config = dict(
    routed_scale=0.707,
    balance_loss=0.0107,
    norm='rmsnorm',
    rope_fraction=1.0,
    init_std_down=0.0177,
    final_lr_fraction=0.0,
)
Below are experts of layer 3 (counted from 0) of a mixture-of-experts language model. Rows are named router (the router's row for the expert), gate (a neuron's input weights, with its number), up (a neuron's input weights, with its number), down (a neuron's output weights, with its number) and show model dimensions 0-127. Each number is 500 + 50 x the weight over its row's rms, rounded and kept within 0 to 999. Numbers have three digits each.
After each expert's rows: a language model's description of what the expert responds to; "raises" lists some tokens whose logits its average output raises strongly, later layers aside. This comes from a sample of Wikipedia text that the model never trained on.

# expert 3
router:481451613462505517495453479484551466511524543519483562528551437505431546628540488527562484538536533444469497502515599449504529480498524514455564438468528478494457478501386587579588449557474507517425560577474545478402525511422521596509436487495571501501483471393572424442552468507579482511539443525462523526472539552527590528474547545535513447517569400566457519517415457525548531476621
gate1:532442536484475469440391494487463476458476438526551546498470530523523514475453644435576563447515485460470413482610487520465570543467474468510537522479539511458506487521453480451569562603481465531437575533500383453412548465440517485492421470495493539583445471496548471486495488454493552546505438531499623567515563500580553592452564519549547494468569412499450485513476554549479554418602
up1:427526489405536445530479498420373520511491555561397568493450543478500558485528494451376513510456540458501467509509534513487530498517582504481539544457461592490460516554524514568471543401580563481532507461509395580524537563489493441435449440448531474497564493481455533420497649483531500503521502460577325502446476495497521467479528564470447520565482455483466528483500525598559539448497
down1:483467435482534537519589444501442493464524535518499586510476501449518497501475495435542541611475473398591498491537479532389528519628540484511476485477486516402544506571569480559454504412473473432494577561486511478527496543423526514539554465491512596474505453441477610479574575501475476462484536525520386473547515485498562499504475508517521635529451532496399521539507525578516560366588
gate2:571505442435520497442448526446451509534472538431554507636426486509508551609525569489432544506480482490390403558511539474518494576540522449496523478560504606455488446484553523491507470521495529587448436592532555558531591527484515567453478502474495494458434500473457518524518524515552471538571471521439504508615528468436557521584545541487531384472563485393410452534495419470525573534536
up2:493487486508519563531451433425540462522483531533568438461523546452510500583575532569423444451471433459553423423452571397502483475526481536548567518462420561417545510528482410446491428461529468488496561542424508531526415554470487402497443460453464527460422554487500571558572502464475526530497559356533495498637524597497534459455546508527485500580499474476540495534565441518507441540549
down2:547529460534526517543528506491477475523461469369628455479531433375458542450531493496561486459490469525451600546509504513490412445509546491582485603464464553465467500384520434510453514612495481551502566561492503423485515483497535463466508339489466490509465484556402552468488543419534564558550504433566527490462481471443511555582577502492506565519583414482457497512519474531493423504470
Description: Inner word pieces like hi, ti, ept, rove after a partial word, plus numbers and pipes in election or sports tables.
raises: "less", "y", "ival", "ly", "la", "iti"

# expert 41
router:502458570414434470507597520405611591555450578505528564545455427538472513508381477455552504544501534504528564471545487429493548445577446522398556576543450442488487477485415555515532511508479582451549469497498579518523439516430416479532512452504521451518456460523452462510484573490492488478532465494510511526388426513453596533529451536474463464484573527523499528512409410516502489419612
gate1:588486468471471488540599474466559540471426515519482489506552448543407590490374483512552489545484415520517540509515520442493464512528448494573481516489498498469473510551608602513479502612463533570567447482499453536626433437453499514506454490481553517516488544524576510564468540443542517577515444519503429551550535434521553540639538607405436463535525523574525541528602505479496448487525
up1:467590481509441480478513506584557543472544578469494438564490430509456470384546492556565527508527488513476453558506468411523484563531481392512436538617553512664456400493495464433570471465476479490540523477536505440507482571597586560516458479495542536479538483492509546456470531548512495505480426512497487418482494467572549478357536543492401545538461523547576563504535498412556486492512
down1:415528416544430439504431568465453455504555533395493513501493599488432534488495565542530490470547556504565547453496495559600521550472560511483471508505513559454466450552470547497460525507502548509488442551424434493587529515547457490455537559539498487547513450435564400423497396500502480436468496579429415492503489511523478565419476453534583381619555516471528500495512586423482442597514
gate2:470455508394427540480523428444592589506480466468499523490527424554532479474430493466598522417519460565526578442573414467466532448521439481582474491593496557579508533447623509517581493518579573515439449495512587544502436412412431424464574490447520464452467482540482510457509534527532475566500412435471548535485432465537480568503501561443516509537537515439527459429534445514522526485552
up2:465456545509559499539500513502459484406496518421526394440504535413516394479420495435538544508462477520444524583568461488527564545469425410492457513571477424466526453502433471508537566542480493529511464505524593509514503438568476468440439551585606520502480551572461414480459442448518498504481535503455516518473452564417530410496438504606413529513516495574525479401443518591553582527563
down2:562508494548479457507494474422495499503538541501434469475413614420523530405547412566560547495531541585463465480423547573498487546575433545532521468584489450419433502573477528519495457489487518474523468404471433495522484527582423507427595458497461495550480508452429574490535600549550484590601576465437555517557505480477566598503528445461511479471534562578513534448546485513557468553468
Description: Consonant-cluster fragments like ss, st, ns, oc early in rare or foreign words and names (Ple-ss-ner, di-pl-omat), plus table separators.
raises: "ings", "row", "cl", "get", "lim", "standing"

# expert 1
router:466487540546544482454510444459538551593438511577472481457501472576531415523422495515534541558493473533462497491526519476460428379535458533454505480481571530390445418577500536531428444593487617493485494520530487543454431512465488424483465423575480483558472495434523487388524442499450459546553468636461517564464565627491541524485527497492531493472487423522499453496402501491541519451603
gate1:487447480582525466506541431525498498521528534514348425411474495543614434563493541538480547602528494471430448468420481389524460479485481516442571499491490551505493446495495514499503436490489657526547548488456509496562480511530543401472505456438523485528526520428523543418554435488503526591529433519487471555512596537371502528470597426432545515459470470514428532489495493525491512455586
up1:489485464504483527529555558608558523542431466485567547555463540580531529508475516399541493556444512522405479563441559505452568443392504535461441516538506571453481495528584462482462488593386475545382488546528416427531532452570549545526524511455534435580500519549495497462557389538505510486509502472522535474469455485533516442444483495500579425549538575535599446502497516616443551450533
down1:534504475484491547436472517454488444401554484437475470540485519555442548547485641550581478570491466476517462534505483516507551422604564513428566514507455518478470433431468511504530589510508508433533484574479555451441533526530399480418582495512527608563516401372497509476499540504473470567430406519470569515526509440519487473575515547527507369543466558517515525505510588469534484481594
gate2:487485526569528468499505438490517498634508517617477525500491570491498493537521592503464549567468498437463518426559449472504387471569526513474462500489588583373491481472482510520418465594577592527470536520496469529480507506426503489508580424455456434462488557561530499380523447428496503551524528524437445623481473482492418529493504429469512538462369470505452489490518513422602484505506
up2:463530491475485459488490465492489538493388379575417493396472487475536558493454533472455522445626461535474550491548593480527512401480448587432486403528579498561452483597520499549470452454487445543453518524532515580555532534553480566400517420459546517531471468514474541588509482565407522546492542527527500546481518568485528445476409444513523565529610456568563514443551548499485537446505
down2:505520479529447590555398557499475525527530473482493530449451551557513478541393448470570443516477570474488487447612502517537382561500567539490469545477446425508477492400614486500471465491455592495374476493463498545483454553508496487503492481547329521509586606488570494537452514556582472574497494469507485450476484463531511520541474554486473546494471378436538471538560472508557500459442
Description: Proper-noun tokens and word pieces in place, institution and Spanish names, such as France, York, University, Montevi-de-o, Gonzá-le-z.
raises: ",", ";", " and"

# expert 5
router:505441472482496525410508485501585541546445503557427428607490460461495573492466469556488508545436515493505538422469494451551541529481433500525565534585543539482461561517483558558583479530514578509475432515469510403411390448372489500515554382540501512444511451477500447513495429459529536422599529447437515547513464582489550484539506576521427556568558523525520562524429514564575491523584
gate2:589451585419536506469548499504564506532476453573546472535416518493422513476474465438491536497533537490574517440531577494472462568553568539434541467549435556471471595480450604495474471498594529536432563547498457465419501469471439579479497452515523421509545552603502563502563501448485526556509517468535520475556600507467525465606490628573519439460546472525522510482479571613594519464523
up2:496421510530540493402480480528515500444520572414433440641614457494550559472473503515466435437440499580503451476538475554495554534339440490514461506525546521505566568482469479564546477506490442405452486424469560490465494432402578483540500511482423560561481471445505458414483448449500578447471503516430442437493507494520493456496509503535468550484468570449538534585431591481432524470515
down2:586484546553442489386476486641408376450492448483516546488569498584373519539530472467455560514447532506531452561501490428424505511496482443497478499504502552533479511566472448491534468490541493454534604572486583507460499524527392471503471572404530491567495444527506464520440484564462500538448455507454483520451528497586393442568509473499523479448434500546616513404499497493547450551512
gate3:566533485552389468511494473533511515546433481515379460550476462461452577506525535528571493401526404509486592466498577492493457556426436523535490520505510509510450438461596470548498507522458486429559510398545555487512537549451455473545531378485544463591522516530400469469492422553611441530462488480452584566577480445571565500481469455583426526456525547454555507558517428521528479528524
up3:552540484470477518553471485569484505461462529456515592516403509558492489586532500467506531428574487548413458550522457473522447528399522510579568520551438555502570567465445479472554421504562402475444526570516550590521484477518525445501429534540437532502563624424578556522568574507470516520457420471431535422458446423526501532440543440463502538489587454491421579453500507453502550434542
down3:437438506440474440518502515586486465532547426475510519538593505497584425450552479504507565575532510680500434531481518549504538515494552476550364500518532451596499529536470600472467361526531517436477529504505487553439455474430460518517476450506538487500440578468478589521491578441561468504573546540465536512594472560436504450481500498518555579502513470462480419487549534507470487517384
Description: Word-final suffixes completing verbs and adverbs, such as -ed, -ing, -s, -ly, -ated, plus common verbs like used, made, won.
raises: ",", ".", " to"

# expert 57
router:471505588466513568524530397481568565506393519587501458538495459481511500572423563551580579446500572507523542531521508460519529489442477422502580461534563453468371479577437598515434411521486591475515513539507473472488502452467581490511532533481450454593507494495527476466591459521463503442579486499488544529495540554498620494484511580534496531588534428591521498512416479495493510488618
gate1:520516563454486492451458443438535461464578474551425429519514432416509565603422576585475502455560466600516575500446513530448520423541541490475540421593434493527462515545465493507460523581611524455507523507647477503532498484466561528498478554488559493436542577539514516483605507454538495563497535457482505452455581504451568528514577465524500501576535461493509405447522563509429435441558
up1:405497516552393543532491571458530483381549523519414507439538555506510452457522506548593473598454522544487489518461495513512535492585487501475414549541474464494534447440518561455426428492530470440529496452580553525487424518493390433568408526456528509526510522494510441518443599515516445450463546479474544459484607453589537553420462509471532413505567601471520550514511441511622467514510
down1:434498531533547531517409562613590508484569488490590439524628558486444543492455562430530476432524425544481482532491452565460550514574513470435485494480534516569538482571496577528458501447534489489487517574644479454537516545505603467503513527510522553500540489464513457490566519523531508531468510466485542488444528501509615479524421529506492486654602550567368555540543484491534513503540
gate2:472359547550508505511469505491589454486481500496540431452434494552487475495555528420539499520497496533518496418509474617564522482499544544572577439557532457439610514597484552586499436509461430421647517533540452471500505488494478548514472537468540505526521456511508530442546533509451614425518552414463569471523566529507558488469551591449570490489545528518549577492474514443426525586575
up2:471431433480491559476470579559525519464535469583515473343490507431516501426623567430463467486360469499608536574493527383468539602458489523543403438453448577455522498488499534511523542500461482582518483548536484536517504509506518425513483482516489518446520474460503510458424516441417457416476510481516468452510572493445546607437506447527455470525498455578481506467454510582561515446469
down2:481491545409477518495537516419544549603523497532533577530463450543495474478545500466529493409333597529535416485514521480476487423466563497479443569450482481502509530496603550457461508532584588450425548464513549522536489485488544504412533496517535458480640478517536570531499512490528523490334510453478555465468477533537429463508497516481563515448446474478450431473525426526452612475428
Description: Middle and final pieces of names and borrowed words, like mort-ga-ge, reg-ga-e, Richard-son, plus States, York, Carolina after United or New.
raises: "Sport", "Rep", "que", "port"

# expert 16
router:454514461541551460523530485476546529525413601470546444577417398550463472539515536514468489508466481468499553495499527425466474450454385472522552426573555503410456442543522624507465428515458471551413471522549528519460510435425515545486518509451466481503493437458502497404473426542504423508586459491474494581465492570505594525477451506548455523599575431493513479535418461516536424460632
gate1:601491470481425397480580488454506616510469545510523579447441491586529531474454503474510476515501394412479555550519501412438440496512502471609492436571417460469500519538493510522514520542401513478483464533588510509455414613431502480550565588464521483513507521455468546523497558458490452504490469474475562557425477443423491590468458458420613470479444480553451490444571508590473498497512
up1:502569539490444514510614528524525577486528456434515523502442546541587526521413508473541547511588548524497466438511477473393467489502458484469483489520481558492427463502417514417558437581521588535461495429499565543443446537575600537554565504459560443534493519516523479491536513567460461485531572462534529648381601507508438441503510429472519498456445458457630556525491449523500500570514
down1:455455453538504490511548458499520537435497442513447427459562506584447478506486463505520530316515487512490512565504540551559433424501429489432523478544688496528455456425412552478556570462558542487454486508494562463544469569509471496500566506412499539499462524561469465551586488425483482506573519532538398511508546613531455550540499499475588400468546474490451485525547531572494514501463
gate2:541453483535483514453480502529496503386485505580447404456559525550481420547451554545493520462518412526542467412471502469520572463551477515503455469533512531442492510608599584537531506524502463441497664519540520492511545491435423542577488502456432462464454498478595503433517536599578406516486524509499594461532566489524566508474600529510488445527429515579442464595505435558529500541537
up2:522534495491514571599467489552514533502593553499482439577440516497467415477501369483482464487504579514453493594480450457524552498410434509425521551405522483490600518604455481458514457504498527435518485413561494502472489498432564514532450532549454463559525565557392564531508537389433468454434590464426462508486483517546557571471523556607481521524585526456418500513522548478560470504517
down2:534499523541541482478424570312527518559479605470487417490600519465539491586429515442497484453465535479529468487439622565453487432484439523414460489540505611474464549548441491488475537506541448527569466501430526579553420572543420506515492558530576507486483471510455477514469440407468486499445528493497541492510581528523485548457519580457499432574543527487503485547471391491567508459454
Description: Word pieces ending proper names of people and places, such as -ton, -ford, -ham, -ey, York, London, Nas-h-ville, Despen-ser.
raises: "tle", "ston", "ction", "stone", "weight", "set"